{"balance_loss": 0.0019, "init_std_router": 0.0322, "lr_router": 0.00089, "optimizer": "adamw"}
Below are experts of layer 2 (counted from 0) of a mixture-of-experts language model. Rows are named router (the router's row for the expert), up (a neuron's input weights, with its number) and show model dimensions 0-127. Each number is 500 + 25 x the weight over its row's rms, rounded and kept within 0 to 999. Numbers have three digits each.
After each expert's rows: a language model's description of what the expert responds to. This comes from a sample of Wikipedia text that the model never trained on.

# expert 26
router:486505483519528493538513478478519482504512524505499549502460518489493514529502475515520471489522523490494526452481516531496508492486523523549468515516491503432525517471500497520541515501546538476519497476504461486531496543512476546476509506520503449447485506548483513472449548493554495558484507529461484517470506486486490479486499499504472467536548515501522497516514502523498509486486
up11:516449510492524544504533490504571482517484518494527504508495537519497499498525455545515487501471511489466509472495520500495501497533486500504452502493528500448474562440495485529532494520512502509479485511504537456521499494498533523512557516544539441478530509478505435487490521522498493518498493497463483502487522515509504485484496511472534475538502500519495476470497534517466499486534
up12:488492465513550477515522498451517520494520501510525499480452510534540531497511485529472485484520489493515518482524477470507514523523516465500485508490508450520505481510579519503566522450521502498467467499478463439518447506489494523490499483516501473528481495513525501486475529504521507500501532459520481469470528488479510483497506485521493539468523508477481478498545478532544504471531
up13:484493459466488503494512532486520452562528523480500516471498516503482524474509502517511466480519473498497537474469491453524528491487535546504498516515486493496550509476503487484522485503548516472514548498530498482514546492514561536514503493480556483466507508535507514529567525504514498499479512495537536510469501490482505471504486507512486493548507489539499498555490554502490522469503
up14:492538522502569513531501450507486477512518529512545479505476512506506487523493497483509479481548490478504513437543470503496528477575480498491476530502513487474479480449459509533535497521584493519484502504490504526502509463493498484482515488476513468483487470512517482477486507519527489528524555497483473521504506477503509468497461542513485481524506535463489511500509476470514526515503
up15:496500477499477527504490447519518510519498462517499487522478513474491505513464521490483536461528513494517493528512494517504476484480486514470490485488507550489465509520507536521503479473505549553508485503493487500530500446508523547449461478493483512445459517522468488484498579507545493521476515512455468506506475477520470526474488515474498518494574500485515502538538495521496495482488
up16:466563474489517485534512486548518507512503491498500492455456508529546473536486500477466454519517518476510456490476514473510520491476510533502522507507485537544535483480504480494511531476519509486497488459534491474470471500495496500481521556503519516522494497525530520435486523463521448529528486515523489488492472485529505465526513530517503468485485538507521510541470505535533533494502
up17:487471502495544528500501547499539474517514412510498518481483470490491514499436538530502503513539498495533526497465475479484484536505512532491501535489494518520513542480497489463498487488536513468471491467454529502475495502493502493501552498513537523522457490475474515508489507494517441534539506505493499517477505534504507454536512480523486492538494462464461457500500499509531481519497
up18:495490466509485531521521483485511552533491467504491507488507541515465494521533477473539521498486527484483517548465491507468511457502473547483484500463513490518486479491503505540459488467521521472484514482493497463490391459522508497494494479524462544509498488488472450469482455507476484494524485500483485510465476493472508463521478485463495502468481505522508479501497492545493517482497
up19:488458459533538525496543538524535463549493480474477483533518473533486503485456497496503509487509489489512490445461479486500515507529488491492469516512500492437547492479522458493527498527513498489521445487462513526479495478494529548464528498498474495496482501514497508492503558534497531500507526499506482544474483480505509491479481498553461502503523469527497488491490517566479531502494
up20:480508485468498496506511462492515542523478479500529493472469500492500483481521464513474520544525536470549472459524489515540477502490465535460490526515491538506526496490535492508501477512498493493527445499525531460565482463525438527526486487504500464449519491523516556523491504526515451502482533527459476477500477481510495481504505532513526505488523512471510511523492496538479521501488
up21:514530479516513502548517488514497505451509518546482501496537517496460530465489504503480494511516508484503512433519497499501492473508487455487467514534483488488481530514512516532507523477550502452491477466504545487549510560508526473461488514484493482523495498500527466464503501499495432496509482515502471514474518480478469450532465542527552496507490523494506531513475510532479522467514
up22:499468483523486473489527498501505478490491477500500505469506551510518499534532483478489517507511486445475475438495435548543512479533460479510455499476493484496507493458515527464518531514519499480508489471494480514511460490479503522506559511539522471449542506485515483484464491497540503528504540491497487478534503541522525498453505549513512504545493515516505450487487491470498497504500
It responds to: Quotes, dashes, word starts. Opening quotes, dashes, slashes and first pieces of split words like lay in layer, layout; ro, trans, paragraph; often taxonomy lists.

# expert 22
router:409491483477512476514483497469518535490502499526503493502465515455483514548509511505491483486531515494479512511464520518472483513474472549469468526479448484480504535465539506537496489482529503472474517502492515496512495520503522532513524522509499470471513508561517481488494531484501501548489524519478438512520505474482452493485430493505501527529528502515507501556508528506500491493504
up1:454510478545460468501507479490490519514512497494490505499521491494515483542495506535494506443505492503498472524477540491481496534522510548517462497482505478499517511482533501460502512476454524496525516504513501519499507493501496442531506496536496439456494477540508454463454528544500490515519533548498468460491467490517504544561488491495535509525517529487447509523498515519524519492514
up2:464465470541465521492492501491491530488533519475454523488483524479492513513506555511454482457524489487496508489487518508474496502481543497565463498515465485504551532453515511511492472458498526535527502486513509511518515514496500517509514461520505478487511467532494439475465518520505479503515527533476492486489497488539480556549448477461498491519512518470467507508468506509537505498509
up3:497466495478510502530477509449534494505501530549514514491510511509490502518522484458498502512501526494502437496498482477494540512526446513507472528505489485469488445491479504520503474513568472486489459499481502513503464522483520491527498479515538521481531451441521521513518489535501550511508458481489508537501460474512483478502475515502433461483508547494505484500489541479477521476499
up4:458528472523486502495470485533457501516518528497481549539489518469507500558484528474501510526479499480498523525534474467474510475467513504511513514525505505497533509487529506490521478489514506524471494509498514548513533522498528535526489511490543483506493442539441506489477484496516471501519541526496465500494508539508498528529487468445506499451563490467509522535526528514474464509523
up5:452498477525511487491458503475453490503555536489525496517473541494515558490460533503486521493484490493457462483522513517463519506436477516499492529538494507495499541485516476518521490490489536498541525493489448516515551510512511502520472461492545497519519448492492475493515509467520483503510527490494455497482465489526494504528466481463508479505540498469493504520491497476471543487458
up6:473512516502504501481517476530484513490506496523468534483504493514522503537478496480517484474472501502511502527505521496520535467515516531487475495497443477518575436496506560523484470519507466514460506512467541487500471517539461535539514438520551489484505446528506494519521537491491491518504529495514494485492484529515519514511511487504505450525537481492465467509489522490506521506443
up7:480506492448482503490490492503491496482506476487510509498490462478490493497495504512480445452564492496515539484459513486503466504450543483490471522494465472487537493489501509499513515472508506514512438481529511475502510518462525535517499461515484493475500539516521460480496537496513551525480484535453493476486521459497461517549429495535497525551527519481499488508527482497514502506481
up8:507472477508517486480509520493510512482508523561549511510511498475502501468492494495501488511537470491469495429488553510504494503478494504531485518519536489490498523486507457537490470492530500465544498494468420469503515524509522478509523472542513488505515538456527519528513502462494516535522544489500486476498482481457491454509475496455474509514501536488487457495546487474491509453493
up9:498512496510519458499524492520464499493481515492451519506496513479503526470517480536500483486508492485526517476486527504531509492489520488447487485507503475493496463502514490529521439510536473449488495504471445461501491519506508462489497478547539495501537458506542491501545520487484503506487519490480512475498485507410499473492447511507475521543523525482472445492521516471554496485492
up10:486534488480504499497535509518508548437520523513467508519523481504541513504532520503525506489520459509523480457479537476535533479516511490510484524469512455491499558498494431554510470515530530481519532487492470510498531488512505488457492488453481475517472522489535510553491498496497475484523503476529518489477517554504502447503546487471500475487496520465500504497481511503471514470520
up11:513507527439502494498454518511516484463477534527529495487521463511525473481523508533457504510543500529523487518515464532529489483501539509481511510514542512473531517511486507454463552527474522459469514472497542519483500525508477471523481487498472524525478526459487512508546516507480497490520482503483487494492477524528482508473526504467463529508495520510573504505546542518467484526487
up12:495502509512514472483528526556497517544511487516518573530467488505488516551505487519490523459463499458503543487517527541479534499501499516527507496526497519484536518507490505537522498503510482482488510482488492481503524515522501475528470470503554483481483449564502459469514507489498448490496560488490483511474508506509490496506506472506512553473520515515505483512495508534523550447468
It responds to: Copulas and auxiliaries. Forms of be and auxiliaries right after a subject pronoun or noun, such as was, is, were, are, can, been.

# expert 15
router:475504462472454497543505485500482536510489461510521521476486519466499513509513507468519518476530548504472521490486513489472517510490518511484447514498415490456490504488472481514486450466521548474505489490536474499513494519520526511485512519526522488476486491518469487499524505501542529524501533521475469505510523469480501485508439461492470523550537530473500470475534513548515498480492
up1:500525474503543510518517491462509538514529516486512469465500480533463500475499499522461492525501479497479510505504504485521549457469488492490447506473472503528528483480515504514527446493520537478530508516486520518485505539494524541507503454586478497525524478501502486482535499525485523482510506517530481496500467499501498533497485537491509500432515524476470491520513505516564530517452
up2:504481453527484480506528445510479502547506495515510523567520532493531482534542505498508509484533528476537480492500520481466529495518474519493487519508527532484502481508486478511445473499502544484501558502538493486498500515492525523468519492572502486462449470500485521518477499511499500530520554533534505488502503498536498454504507487488453529537502525470501478497518516526486466490490
up3:476484524465489454520502467496498509448492497511485508491520463495525490516522513499547490475521553515521500502478528537489459505513524545516504492521583502470518477491541550465508484487515494535528515497480505434527490501463482509474464495505487507459497499489516476492491530484493478476441465454489489494522528520485481492504505470495553537511487491488551485513524505500487468495510
up4:498493526498498488464518493553508461496482535504488476467477487524530445533540510522530504505487517487553498554486499491487546499524518509469511507495533513486477500501482523482538455516488483494478493473514525458481485492487509473482503527508496510479551515537486407503480488443488515485472491510520502479510540479532491497448499506485494535504495542498525482500537480523465462507483
up5:461518513500589517512509464457545511511504507475516484530507487519494466507480534523499497485495466494490547490507465476530492465514496489511462495482521494498507481486534550501517460456534570497478495511497505518503528573489506550483491484553479492524480489503512496498497493507552507487513529525506486527496474490520502533520490532503485495459517497477465522521515528509524543495473
up6:519490476454475474470508540476490482493500501495498495498501534486536471514493455487560487545498515476478484539467520484464493519462479565502521487478502476532459481503486477504500503485471456511504476483518492492481498510524475496519520494549509500486576534478488479495519442540448494520525467534464495495497529492471492468509480487468510464527526528521529494478495524470496514490490
up7:490489496530480528500459509443481494548486490490493508542485534493466534516534509490490503439444473494537501515556519478534533492497485517552459472506507516520505483511556503487504494514530503473505512487538483483495504526548508511474476494505487513527543487522477495488452512507526496492466510470529484520487468495550462511475507472488535514516523501476462506545508484523501494546480
up8:486497501531538495511515525531504485490479492481510466519509524500474538519505492507465506482576497482484486427469459480518466534497495502527446517497453501491535512506497511523532522506560505500496509498511452461462489493507502459492531550457500499515494480505499505487527577476536499498492543521470474483506491469498481484520509519503460511490505513500504493484483475471500532472459
up9:533494490491510528555555544545478500465472485491554468484497455489486537466506459528524489515496502480443490497493523513503539490511486472493540507468495493488508500499481515525484497535488482462508467489475529499469486501498498429498516494501520493543464479504478488524522542491490490503487499470500519468487554500496547508468462505513440518518505510490530455475498460491487487490490
up10:485471514464485479465456502525524482472489530499490507476488463510540463544543513484494491521456494429513465496512463523518456506486496511495528512510528506477516533517507458473493497523544486530523463502476535504488511558482503512541527463438529482473508530503500502524471499513519506498489506490516484530506480480525507501553545484482505551474503488499496508493528500442492514499489
up11:496494509505505490532523489500499566531490470507470477527486519517479550491482490485492501510507507486489497513447516492477562529481515498512544517478478548517515517505499466511562517453483518477549550494536474500503515511459485473458471493502495512521541520499503493485503515441502522526494475505523489493493521486493460472547511460448520525458491505470538530476489517517519503474500
up12:486485488497489487497553509475449520535521498514519492533536519473517536420493520485502527503515499520531466488474490495457501493529492542515486519513449503521489491485520505519441468435517554473530535512501490514541491487496490516470516509531481480463471451473498515483496516540478517499492515510491501505538486474496483519538464490516478475541498544508518500492514487533525515526509
It responds to: Common prepositions. Prepositions after a noun or verb, especially to, of, in, from, into, as in "set to be", "a number of".

# expert 61
router:459480502504503504523520466473518529480492500524551496513445485504474530538500501492486499473528518472464515496504520502507489519448479499474460492473478497462532539480505516516519483469523527492515475477486485467494511536500529494482511491508527440446486535532489531536504523471531511572538475492515475534455511499475508477472484521452483486551528533489509484494489495525514514515505
up13:481510493472487496481496489541482539529485482465498476433522553500524474467529483502536471445489506490523486545528508523507493495474496491469490488479493487477496546520502499462477473505515478450500489492524471499477485556509488494506529452492492462494445523520475537499533520511512484504508510480508469520444531511528567489483527526522530492507496517529499510472479518463513483525483
up14:494496497513521537506512523536517511498500454489496508477500520509500505532487492466537482499507508480497489518513512522479491475488478509462514540513497451473525556506494517500490471503553466531440496462455489443449481538495502470497533475509492468470488515502478492477521499507530485490514476488514503499468489501516497462473493458498458508502482511527515479416511490557491437493516
up15:497529540539500499496455486495533483479490521504511457519472526532499467513454531500529496494520536512508564498462485487527475540544473528472546487497506505504489517494496520563512497493501507469516546495539499503483523493498520495481487534481526509539541492517537466520480491492459509482533498458486477470516508458490489497487481507528441517517504494506540499520523551470490506474539
up16:522524519510521550492524430493501497521494446485487498474474528500529490500566499538491474490490480461552495493484479517471476487478456480466472489519474504484527506526513518482498472527499522480484478467467466473506464464507506515552491494489500470488517524521513508492489513489502488518532501527480481454474467514501449528493495535486507533488533498481500466524487468526476478539440
up17:517504459488558510556491497547493509482429523520507475485513484521495517498496497509493514491476510476462474508524504448496473484522497490519492486491480501447550492513483491453466510478516482517500491509498533434497511464481504486485516507560519473493491495489536472495532485492492427510487474472522463546457511520510534521524499504490457482507487483517515465507496509499538493523530
up18:500488453468485468492485496537478493528487476510486477514489474490552521515474526515505491467469495473495525484458456529494472523468511515518487519451474501460513548499505515453497462531546494539516520469478493445508446501519528501489564472497522462472498523523472507519541514486495539516476515510496481468499527489503486555483482483510507523467493487487538529483500463522509486506504
up19:473478586465538497475493496460513541489488484493491524493528545496455480522464493508507480527519497515471509505524539443526501486450481545507481534524480503468478527509460497496521535505515484505472499487478491533440512516510512483517492509483529522517546502511498538485525507520508475519517474484481492509452497510506491468520487507482446490491489548486520515453499483541499509525471
up20:502492497481504496551455465477518499481470486537481505464484487513488503446498491506477461539518498479492497483482511480488531501504499488503487548509481533465493486481519483543515477529527493511501467502475514462510516508494487482488533452467511495474497541476503480477486514490564540537543487568513516499505482501482507520497492540526470489456511474471498448498573521541525521496509
up21:513500547525526456523524463504489520490467494504494484464525504493520527511499496473469518434522500507471507482534519517546488521526511485525456466521471467520526457522537525508520515480521486527481480462479534499484514517529522485479550521491489496510519543458532521521493491503512457502539435488508507487516485478464492483487497544459498495521518471476522532492534503468505468535520
up22:484532476473556485495524537515513502539507504520502496478551522488514509483510531505470538447521505546487526481535504531518503531498491488513490518495481522491471538486498474506527488544545493471482478469506482488523482520520525494486522490475500510524525530485511506521532458531501497497561495500489494516460553503520513513478481495510466473493513497444498464516511514488536560461433
up23:485469491492501468500484496539483508493512474543512529518451489494571454485492490512543530472493491488464486536468528479560520546504527495463505544482498530493447497495501535481477517524542506533576511495493511503502499483488489507487488489506476488445535515508491511488510512490515481538495556488484527466515541475492479479470465472498495471518497550485508503484509485500500478480505
up24:499528528522524540524503482482503508498475491533508523496497476506489538492464483545451494482528511525467505444538481558482511511545506475491492509490485554470496469504485543508531480511546492471452491484488497502522512542478506481487475518456492462528498499486507521488480486559523468511517548483492505488497456492460475487494459524502438519523513465507501483533471490516517514492507
It responds to: Common concrete nouns. Common nouns for infrastructure, institutions and resources after the or a, such as water, road, government, land, service, law.

# expert 53
router:472487458471492525494476449462499497521547493504553500483459479471509509517517470480534507476505498499457495498529496507482498492513490522513475476489458527456520472461491499504510490486499553483492471468533486510501517504496505525505487478501513491427469477525484487493450526508519474525501500508453440524504490479503480525478469503484464498540536511529497464535519552519483484552492
up0:499492469457519481529500493508496440518512531504521517511498511499509505528520498464533489494457501517466465544531518504516485498512489486548465516507491477428504510487460513503522493508498509526485486497498566496495486490483534508498499512517498462436514447482533452554461507485511484525489443492463483518535519478519559492487483508485494499526494485502497498508482471458472469528484
up1:487474466505501524531506516469524525494452439500478460500468493511487478483541424510512532472509516467544483482494482495523494461526517529527494491434508475507491515516485496486471493503524484476491529496483514459487488520483484462523527456471492516452513488482531484470449521535502457477459533505483476547519480500508476509491510514523502486505507518485463487486499541458497512502520
up2:483485485481493557499514474440463504549508503493496502525455513483489491522519463494495511506556500495480478496555471463473496499543458513507505537492487525469475506525487504523488473497511528508483490513535488502526503548503510485477454523462551539469468467509498529493438484474500537546477476473448488518468506485481491524513476508497488528522514505526540505532518501515489487487511
up3:488451479488504561513528519507481487498496476502492502480438525477498533484515509524545527493518500486528514493543530454478501506537539512502478511438489482487504459478492516501489503512509498509489482511462519492526521496518461546443505525505479508459515478527477472483525522480516469524495555479478504497488475540504461532466514536542484507554532475505470473529489509524509501526493
up4:514492463533503529514494489530506503531539499478527432454472498548539554446513492492471474478439475491476494496539520479499473478477540519450450513473475513489521491501516511482503479451492518504506510494485518518524507500506532530484482514504481487502527550516500485453508520484530509492508487511512498487487509513480484534471503535501486537494502490469487545477503491486533449543469
up5:473528488490469509493500465510485492519513474499509508557471484461505455527520464493523526483544557482479507494555484486465457506512468501498508526488487465507500512485472522484509501534524487499477527512479515507498486547504524524465486466583508462490468479501505497535499577493491502501494506518467496504516508533544491514480458490493457536517505519482504442479493504505498492535497
up6:493518506506547504497493506507481544459550490474506460450457504512527471486549497512554504510495476484530490533521468542521474493510491492511495469491492505516518464480496484482499546514508491496517492470478537528487497522502521513505538466553501525516536473513482480508491512527524476520496524508499488485490482490540479513503479530446519504544551476512491487506533574519454524539481
up7:518491491525487504506523468490469478471477490492523449454507453473545507535527505499500466520501482526498483499565484476494490503515506519483445493513475490493483483493520515472459567509498465512530506454513517505491524503520472478486527495532449480509455519481496511473527502501500485485517550532449489486469465523492483517485538541543496492471491485540508505523543537493475491519480
up8:516458439483498549509479525475524505520501494490529508495483490494482511487480527488453518491494492495497536520528531494496504451517560500531509477496480478519507496485487493512476459482544493481496526494511478507489514525507501534511491520505521535517449496504482471545507508483523511497517452470505521503525521476493521498499455500461431505570482474523521457493507511536487473536432
up9:495483500509485515535486488524482505507448554477520516443494493505505510518533494539486527506469485468493570473515504528529493499526509491495485483516505515473483523513505489475529420532485495475481514475519531472506501508491511511492512478509483497464472455507522466460477508488526489509514491509459483561499503430513491513489509545487482509449529506527517500514494548454532472491496
up10:514516463525511535493496523470527515525496479477545476498491495471509550494542520532496500491461497541460480511544512472497486465515507539498462474499482492542516498490477469500501490477476520450542489494504473492483510521488529534486520461513508516476480502515502438508498493536506496493548470505512479509482493503533471540476484531460482537541507536484557491488484575493480499500479
up11:506496503473494502500463534491514471497487451477469473513491474494520485436467534492536477492505513532472477501433496492480494503500474512512519505469494508498503527537507512510549483494484558536523512492491483460500496531508541459519489506544537472495469500464509514452490520469483484494459483448525473532507485468493517533540481498526460542460481535525516476502507485531493488482518
It responds to: Lowercase word onsets. The first one or two letters of lowercase words after an article or conjunction, such as f in fashion, fl, tr, sp.

# expert 23
router:467501502524470453514515476489509513517512481497564496483507483501484525499524509506507460498496509485480489505495526523504517479462507519491467508489405512468456525479524548497495505443500499496488488441553519480474510505513509505514457518464496477484506478514492536526495511520558499554484505517482491515467543501509468458507468511499477513503541531508510446513501525489499461490493
up1:521468441492499517486513455510533493495533526498486450464437527529491504472516523481511491549500504490481507533528536505505450490521514501500518485476508537511498503455507510515532495447543499506527487473468490532499489493518515520497500528475589513504540492497505481528501471481484522534523509508519517520475527512526463504506526540502490473486509466495469489499552503546521502472487
up2:457468477435495501493516505505507515472522526541561459511485422516519475501493510505546479517489509469453495518492496512477484490456520503521502463485491472477504477489501502440505518497485479513499512466494523505473446519500499527522502504482458495516474492481541519479550482508554453553515478513495501485511470503473548492493478532486503503476503480501524532483516498534500475493495
up3:530511449524532493502558508459546507486494497554486502531533494493538482504505555497490514509501483487516512499500553495524499534533521532511521526482504507489482506495487481514474535496479481530506462490511491460526514483522476505509525493512531495486489509532470480514501476488523519579514538496511515521478518484490472486459487477496475448551540474533494483472525507490479555480457
up4:509494504509481484511505500517505513478541485516481532480500515458535501532497483500514514541542510495456524526483486493492516491488500523517515523426493491526538504497511524516482473488546507501451507495482483503444521484522496457514537495556488483518497518509446474464478511532501494507496529521471493507526494541474476482535497490514519451532530543450504471453544521522513482552490
up5:506514485523527513496539477502511501498496485457486526485500464502541499523500492498506503481500483494487532473515514498517506515551506466497507496475435492465491510410487533530487522502512456481526465505498542539489511527500458501522535498500524498512523498470480473488507503528542437560530547498484478490466462533489507501514469471518496471508525487517453485532527473503531503516476
up6:499551509497495504512516517504455532523493485470537468511490507525489517474494523524488450475452460536488512498499517532530514443465514518497474455495471517496487474527465494537452505516518500477485526474515483518484500517472516530488465511512509505527490520497503484513514538527471497533474547521494465499477534506559511504490472519524492511488471541480546486525524510524475467455443
up7:519559492546471504503559475507489498494522474502466503527504510496528494518462499539520503452527513525486506531474525538501479479550480505475480489499466466506511526481517521533530479441514487534507516498505490466510519503558532487499469504500547522494498435522534505496527527474475493512493508490499486515499507515539529471544477518509441481519521487534504475531509503502479535497466
up8:472533471520533460518507480510510498498507522477531482437464475472465516503516510495498483532479486523482494523453506516499510454523518530465495546455489505511498493498476526542525478519509505520519503475513532526480507474503532514449481551508546467488515473523512519523526519509517514521520452493498499447496542510556481520521498531494455457497494517512518456531491521535487504499474
up9:525484531496450509505496519484544485474449476494504491444538490501535490552490488511476538501508479455494526483513541510529539491475520499500469516513519471496485530444475494504515469513498485518527497500512515476521522512513498543491505465483486485453523445552529497541509481518498488495531504493490521537493491494516447441490498514552498485524526479524517481531537483488485499465483
up10:496499521492503536498509492491517511504477542527477455473532532502516481469489503438490482539488493463493473513474436521510491497531479483535506510538486517490492553448493503506492517483524521529484476493516508492449497519509481554478483513531474470535520484495534505545542520554523460527553516511519480541499503488496539508508509523513461527488482508509507534522512481511464528533503
up11:502545477582506526490533493504476512509497497541527512526518525472505520420526468508518538477530502464494509498510490494518474517522514528526487495472492509535499475487512560504497519463520504492557476471534486501486510492543469499507500493510512475500504450498535507506514510552523453484500538504514479519557489485507516481486453498492491529494507501489472447483488497501537503521473
up12:492542510477543467552522497473498522550546472458489530529523479511532468515529524528509531484502508463498491509507515483505526474503496528451491521526456531501526514476489513486486501481480473485516520485462515515447502515481491479479511486511518521492495463507515464466484496493485466522494517545464466500462448530453547490515500500485520442473538518537495504489502481488481468516484
It responds to: Name syllables and parts. Syllables like ul and ent inside names and words, plus words like part, off, form, point, such as Puliyur, tuberculosis.

# expert 25
router:451529494524459495498500525487478487506498516514506503496492457457477531535515469523536480530521533488478494515510496523497511482499505495462486498465495497435471495447498515497508508443532567462508477480546461458485513501509455515514492458485512470459489483525489487501487515482529494522519514529500456542501516473464460495467489519490501492499532532492508459496475506502462471461504
up0:489525521499505511512521521528503473507483494513516514511485499480496489486522485517533527517475554516497487511495477488436460487534497500507493475468515445485491507516482497516525492489509536463508510482436468479486505490462469516521558504538532429511510510490535480504517520493535514509498544523489446439500499497454509481472487519542504455473527489486525450494504476542510513508497
up1:495495527508522551473440535447490479532529512457485523504470483454497482582496476458510487520498525503484494488539447543528501500445517499479510518563487498503505480460516473451483497515540536493516480508500513517500524499475508544514490497500474492482510494520467510491494485536508489510515517497494477530512484473483504477537510494491503520538527493553511499527518530470502490520491
up2:482517467524483482538514459519524469517490526531538474518519485478485490475508495471502524489469505501502501511450537475502448498539485557471476503455498515472505510536491531530504522488510485499516479473489504546495474490485489524504460455544518463442507468489485456508542516529486557522504493520517500465480499480538480517505477474465495509523500495450502485498490525495478506442503
up3:511491495481506470471517511512528503443448465560453458525532499486495484502473480509536504495495511510480496487460504530465457480471479528471481542529473509452491535504500522529543538489509501520540473491546501486493493506480494497460493470479516479503448479515511534482491527480485516489520466507513502509533537483520480518509496459514455525522508486518565505508471492539490493495478
up4:507508558522495466492491507511493504514475506521475439480484477511492517506505492532516494518509537518518525498499492559476482511530515510484454524525491537496495508471482507483507431483491540525523513510528494458508511457501475487471504517554505526480514515498535459472496536451492500495508500508501466510519502451465514468454504508545505515483523482448489471473481539483442501502463
up5:495493498500508497519522528470577490485482467507477491515494526480519531485502529540519482511503516500471493486494473485483453477496543546529526459478506483494538505461495500515529560500514495525483478519531492443485498503498462484536540496504484492491481437475468521502523486498499488471509476549473476507540489539517524518509495517547461540485501515507495470543482549480471483511505
up6:502467512527501486493477548466475485538505503528493498501497497516487488463475520503486457557511530480532491466530520535476503532542536538529499467470516479494514476521515521529464480512507521475473522505502490491459473510497435522556520500527516519565471499534487487535526533467514451478478507515463497527518476492484505510508510492487509489535493475522509495508494462477449474529490
up7:473528494512494493483522500486475483449520467501502526522467470492541513517524504529493516487490483490471467440496449543535541485493511509497487524512493491506486540461505531461469490484517552501507488504510511472525467478534502496527537489507495466445480455520555473501469447535485454506502516502476493462496515507520498459476504515481470516514502526464524496517511479490448469494519
up8:490545472524527550478504501462504489525484484493472494506512539470509471523480558467483507476497504474486481488485488535505495552508466541543498513496498490503470472489514493524511530456574541478503486495523500554491486467493533524502450503529510456486496483517547504512509491524510485503468502498506496505509501461556488503488494487451488484510527509461533489521531498449504489499544
up9:524512449531471478505468485495483451512506489461533512520512547504509524502528579474485495496523544471522503501490469525468502512486467498477489427500483448516462512472530496495521485487514525499539489467522499486521512523494526558522466509508494468525493512513496509470492511541502512508496511516512491483485480459506490511512478489486478497495516564510524472522472462518538506451526
up10:493521476511498465500508522550479467444476472522494435515472496497486511460484544479538533498478490501497456511478476503493504487445504486488480544499469530463501499519518524520550502466502532497512444498526512499501501486503512490458494495495507464514489471517503473484498517481531530517503515489504481492467517495520491498505454474471475498483498491496547503512468447552482486426468
up11:474542515536519511495492500521536469513461499507514518449497504487457465522520467479505484524438540494502513493574482476507475526507493495495495507519493499423526475507491497552475526452539486477518471458516499472507502514481435531500533518498527489491494481478556488493509489506507472498473550500498474513529520489496469490476493512535463491505531489497537497513495520519501513508479
It responds to: Verbs after subject. Auxiliaries have, has, had and first letters of verbs after a subject pronoun or article, such as m-arries, g-esture, sh-akes.

# expert 6
router:470471492461545487538493484482478506514512495499482492458493503519489545544528500490494492519495524498511507508476508498445510487506533532486438506476450483470481512472529485516501467507512536515524507406515493496499487485550445516474508535537507483465462521528473498490474526490506524526519475520495463527504523476473486495488485480483466497505504505475510468478485529553471472503498
up0:477488556529482518489515459460466545488502505522497503472471493486501525477499488528502479484514520488441512528510476474465512508528502562498480501494524483494467481492520522472553555496459508529457511497502507489523494490467484490521526484477501485464475521492557496499475498495486496488517511505498493510497519507467510489491495526534515533460528592517484490486445488534476482537505
up1:513464470471496518496463474503519527498500519508460479493485532518512541509482505530452474522516528535488475501489501517516551489422513472517462521524477506458508535458494448517479476497477507533550494498514498486513499479466505510465480495477475517524527481521502464478494495492505493489490470514499502551458475519473544453475500535483504538483480490506558503546512496522484505523504
up2:478544518514461500492531519502514529489470496510520496484517524502431506480549470492539520499439497512492468521475476524501473535474529524461435499468489497485494471501516508496504549456545570463502513483520469472515527503499508514522497521533505481493496519499553505533490481523490519490481456511524490523526500485483440512523478505488528508497475497479470513506493515499499470502539
up3:489490525499512475528525498481470518514451517505475513468494459524540457491483507492507469479501490519524508522511521519506557480514458505467494487486504476456511513505490527502483454524503464507476454502453561522496481485464495516504501473487492469500465540491520489502551509492487467484496530540516509502503561508475544503506503462489452520458487490503479454540495483456456504523496
up4:468492492490548485510555487494487496477478500458456499536459498521500503490479516511525502490541516507483512495494533536487489502478463598525498508501463495469514507508501458545501502512498511492515471463437501482495511504494534498460439489506517487532473507503572479480481524502491493539523500491497485498479501485498496518507521501511478510486489493507478514433484562475515523506499
up5:509509501497536461469461447519504520440508525481486507490482478500477524493537514533510486522578525482505533528466519493524521484493486516463481491485505479484519516495503508501506507490526480520479462477475503481463459486523496515523459491483525534540495513517500459495501513471481507501540490504487501541508473505501535538470512510507529467484510540533507491543559458561494476537496
up6:475497482538491504486540508506528526500456497540507442447504467550531509510516493521464503503509468502484519488488497516518479479529473518519461474548456480468489486503499539505494519517473463479540479505498516464517509482504510495479527459510489435494504499480523451510484524501491462512545514483520503466521509468521546526483498522534470562495492478507473462516490491519507494494455
up7:511464463495538533527532474497466506490497519504486501517477494504488525507488492475519468472555541489525522499526495473491517479511445517494478501478484494449489527494475469562503472523560461515510474495471532509529504509504516506491481496492534485439498538499525500486478524549507556523513536541503474461488478493493453489553514498528482492496508482472471476502497544501480516507503
up8:502486474524522496473538505498495531528459501511554511495481531498439541493518496513504518484469481472524474490516514480473517499507504507461460493468505505500504508514491457504534499469549526495486514449473493495475510475483489519512472526542491513490529486491443511473526544451515537525474456509504489496502454517477456473503494532474516472487514502495465494487557539516528475495551
up9:474483519468503485485498500494504503521486487535462471501493469522483515504444475582499501538499493467496465504494528530484506538506482515541551469516447482487491529483474472513556524481474497520484507465542521436478508494494514484495480528513463536497504488522504497515491486489494521526481436468482465483516509508503516502470497515509550469493506540521490489490471553483490497531506
up10:498517515449526500492523533493534510506490498554507487439517545524528474498487468528459454503516485491477514469476485506540492446462478507494491483480512504509506531480487470528490522493529500509530533425496507476477481492491494500468520494531495515525527496489499456518472480528551510497498512530520497460469488482493507500527490506467455491447500503479562496529491513494479485454479
up11:503514502467505488510528492483483513484496513565541503507544464502470457523479463534503478496541550504476522466509529537474500496521485497458548508499517487452497517495493467492478493502503534490517509486521493497499519505497505498485453523482499501473478523494482452523509512467500514503507502511496470493517526516472521455541480484550604526487516523476491457449505518505487526489506
It responds to: Sentence-ending periods. Periods and closing punctuation ending sentences or paragraphs, e.g. ". ", ")." and "."", plus over/under/across as word starts.